From a checkpoint of a small mixture-of-experts model trained on Wikipedia.
Size: 13 layers, width 224, vocabulary 20736, 35.1M parameters.
Below are experts of layer 9 (counted from 0) of a mixture-of-experts language model. Rows are named router (the router's row for the expert) and show model dimensions 0-223. Each number is 128 + 24 x the weight over its row's rms, rounded and kept within 0 to 255. Numbers have three digits each.
After each expert's rows: "comes after" lists some tokens at least twice as common just before its tokens as in all text. This comes from a sample of Wikipedia text that the model never trained on. Tokens count by the router's weight.

# expert 1
router:129109129147131131137120097105140144157126128090127135121106066105117140124117132136088101121121124098103075123169138116120140113102124120121124154143140081159130124115150100178113137180124135116133137112136171138147120155150121148153123106091139115161147092120099124160130100116157152112189149117099121151131150169096128159158184115119132136117173156087103164122126113129146159202154125103141110142111127126132126136134121157088100140099102158126093131108070159158142113114153120169132128163121109161143122102133095091109123107135066117111114074137106171120120125129107100126114124106156142106106119071115089150112089139129094142071115112133147131116123118171134140131108
comes after: ".", " of", ",", ".\n\n", " with", " that"

# expert 16
router:123141108123138127133151145109114130126113129112178143131122155115122147124109072132136175090101089091131163117123126120164151083138144097092125103116172110118084140178164137160123125134132153115150116171126125153144159095121094094137143077117124064136153106145086125099121155119140119137115149156093137105117094124115077124117147107126139158083095171152118124121127152121166106143127114078095174108171086171121105120138129133127149129105121127123098157104166139128102128157145142142104128120165133146135092155153159126122158087127092122075165136163133127122174124122172123081125150068128119138137105148128117095123156146100100120139121097133120098115123107129102136136114
comes after: " |\n", " G", " B", " W", " F", "\n"

# expert 22
router:159107132147121183132159123159113138135126150103117130120145160184126119108099108125119104125137149091151115158125121111167145104153167120146101112115146134181148129133151132105117117100153118102107130167117106155155180183154150133117126122171121090148119117142132174099121124126117129107147100134106153173137113082100167092147126192119146091114127127127163146108092127127156160085112165111119117121164143094148171144108131114120135155079159153096129109156130096130107138130136109113139098119085129131132117192134146166130136106086131081188103101135149101140118134105111131158133135122128146123094096134148119123142114111138160121118134162086091139142112133167074110142124
comes after: "0", "5", "3", " |\n", "6", "4"

# expert 31
router:141130135121118149130097099150130103133140124124118148125133152142131124157130136121150125166153155166131134096128141141155078169147111156183126065104137136138099138147135120170140151144166122147128110114133165127111112136123166148132096102135138112108148128114109136129148126125180126087130126104133109108128119104125105107154134117188136105141144130132104133142080168116126128133142126172093098127149099086137155095153142107165118180147085130115115141137170110147146088137130143068104188093110118106141079096145165124147114116200136154146139102123124098134126074145101145167089111139104122101118130146153163136126161137089116164143114088130150103081133130106095105100102
comes after: "9", " ", "0", "1", "\n", "–"

# expert 10
router:112169152161115128121114104130104128125159194132124133162159109084126155085113140138136158135127166121121091117121160127139165123104081111148147086118131140118141125148113156112120068099135120148091124075138174116148131167135104201160147093115133162112099135120146123156120111167131118100139094160153129151124109154135141145138132210146127128150096127107145129149153121155143159121131124133119104106123179146096153165107151169124154107160141113146159197104100164163117169143115142119117124149152126146130130123165137141109125160088139165118090096159093101108118129141107099122113135133088151129122138111133137158103115158153163119115160131114143137092124125130128112130124
comes after: " the", " of", " The", " at", " New", " United"

# expert 27
router:145131146126144109111124106149136108169156131123159117147130134075111124145130132109067147114063110125086132121121115148144102114070122102124158152161138122100124119136147166148138146105163161135076117145150147149149115124089147137153103123142144148134110112158151068176167113122126095100130149124097155118137076102107142112111155157136090113142183125105167137135112129121125133144089133131130130128126115107124092126118140135098120135171100112143104137138142109141111142120090112173104115142157111152135147121104081140142138137146165138151122166146100133123114053162121047139121152113131140137127131111137090145103115112122097119159139147141121066116112185121127152141168
comes after: " a", " of", " as", " with", " is", " and"

# expert 23
router:157089124123143100146120143175105115085117126143090155163118144135094131106137113141195117145191121091077121086151118157159109129140118117156132107114079115153105118129142114105154098138106119104138113145118160128099139100107119088134135113143162138162121133102105100114180112176121097151110132171101124126143126089139095164131124099124134125114145078146113138157119110135122167132083146155133161131137138103139161150110137113101117105139103143095155104082129119131096136147110105142150115173169108158129123133120107145156134180154148178107149094104145120125092069160152147133168134125143108132128125150172161115124108099117115102132158134121103126140095138158102132092101
comes after: "0", "5", "3", "1", "7", "4"

# expert 24
router:092128116105124133091113119121141107153154109104112105123112138085171116106137149083108107089073132149098105108121138130110157148137162121136088146138123139103127145146118147119141121140124151182131138124098098157102138142133109105141112117099166104161139107084106187110125146121115155163107120130125119187120160090151103153098143116115128138120152165098096115122140143147121113102099104125168181148086129155134143164118124125181134112137120082155160128130158142145146133145161122110158152115112143180127118176121054147130111143129171139151093117103170118139145110130153166136140130161113124121124064109157133091130143179129113110122125133177132131140151139150095112135097
comes after: " |", "-", "==", "|", " No", "See"

# expert 12
router:136094088146106117138122148131181093112107110083127112127110150162147119137160121128094152126150168157130140087111128149123119153138100119133121157110110123117101130153137100160130152121118116129130112138118083112130111128104124101133147132113125143112134117116134131120128178161126068171103123123101122111095075072154123087111118121127123113124105092139149102151123125127150131129101140083136094142122126093152082111154178071142115132154116108102123140115138130120119162102106147141099097117113116082116122090075172105120074143194137103112167159101140134163102091129123102134176126124138136143123170123146185137177144082092159128125148134145155095122111124101151138142122
comes after: "2", " ", "1", "0", "9", "."

# expert 0
router:119090141109113086178170099170085144121144127142122166114128123108145093150113150147119126165114168177148143118128161117178100139151093138126124087154102138114143164088102138081110120161083109147117110172092117129107152117128142115165181127115104116115119090110097174134080154135143117143132140131118105136153132175119154154142067147132116152121154132138159100103144128154120143134111119144119119116110120083137109124125156106083128149111175121119092096123133155188118134119168139150123146131167116072151114109101131110141122102095149151100104136124148121104116131176122156118148078110143126082140125137134125118137143143141120151121089107136139146098135110125136120131188
comes after: "1", "0", "9", "2", "8", "7"

# expert 9
router:159088135172131093125156138107075127114116107139107137106168114104090125124100129115117134108107154072124157136159112163062114121122160169178144147154144138082154106096103138142153164151101151157146096116159129160136134120104112153113132148165118102143108122153112135121112101119169135078093142099165138102124140136137131145112115113105171127130113123149085177080134135121141126114157124130140172195133125127110150099122148137124095099169102095132157122118131096115119152148105132162145105111095118128093136078156106119103094120083138135127146131122140105145140169088120155131141105187122125138134135118165157093145123161167132142135127106082140113145127137151134129114135
comes after: " the", "-", " a", " his", " The", "'s"

# expert 2
router:129155139136144147138169151106144109075178121139131111092122143142131120146120113099110104148158142150124111137103107100135092122126092135172094102168117122149086191124147125152134156126150087115117112147125121161125117119084157081135118122129146136123110171147121148116068143129122126130139182153112108173102106150124144142079072119139131111134098096175187157147130144113128155120115110123146123129120117119123134159148123104135134119137121147166131145117130124094133123110160148130098100141172131130146119129081156102115125144163127123104107144096112153077151119097154102095138137096158124145104138099094134155128122091140122152164120159102156156082123151112194164078155
comes after: " ", "1", "2", "\n", "–", "3"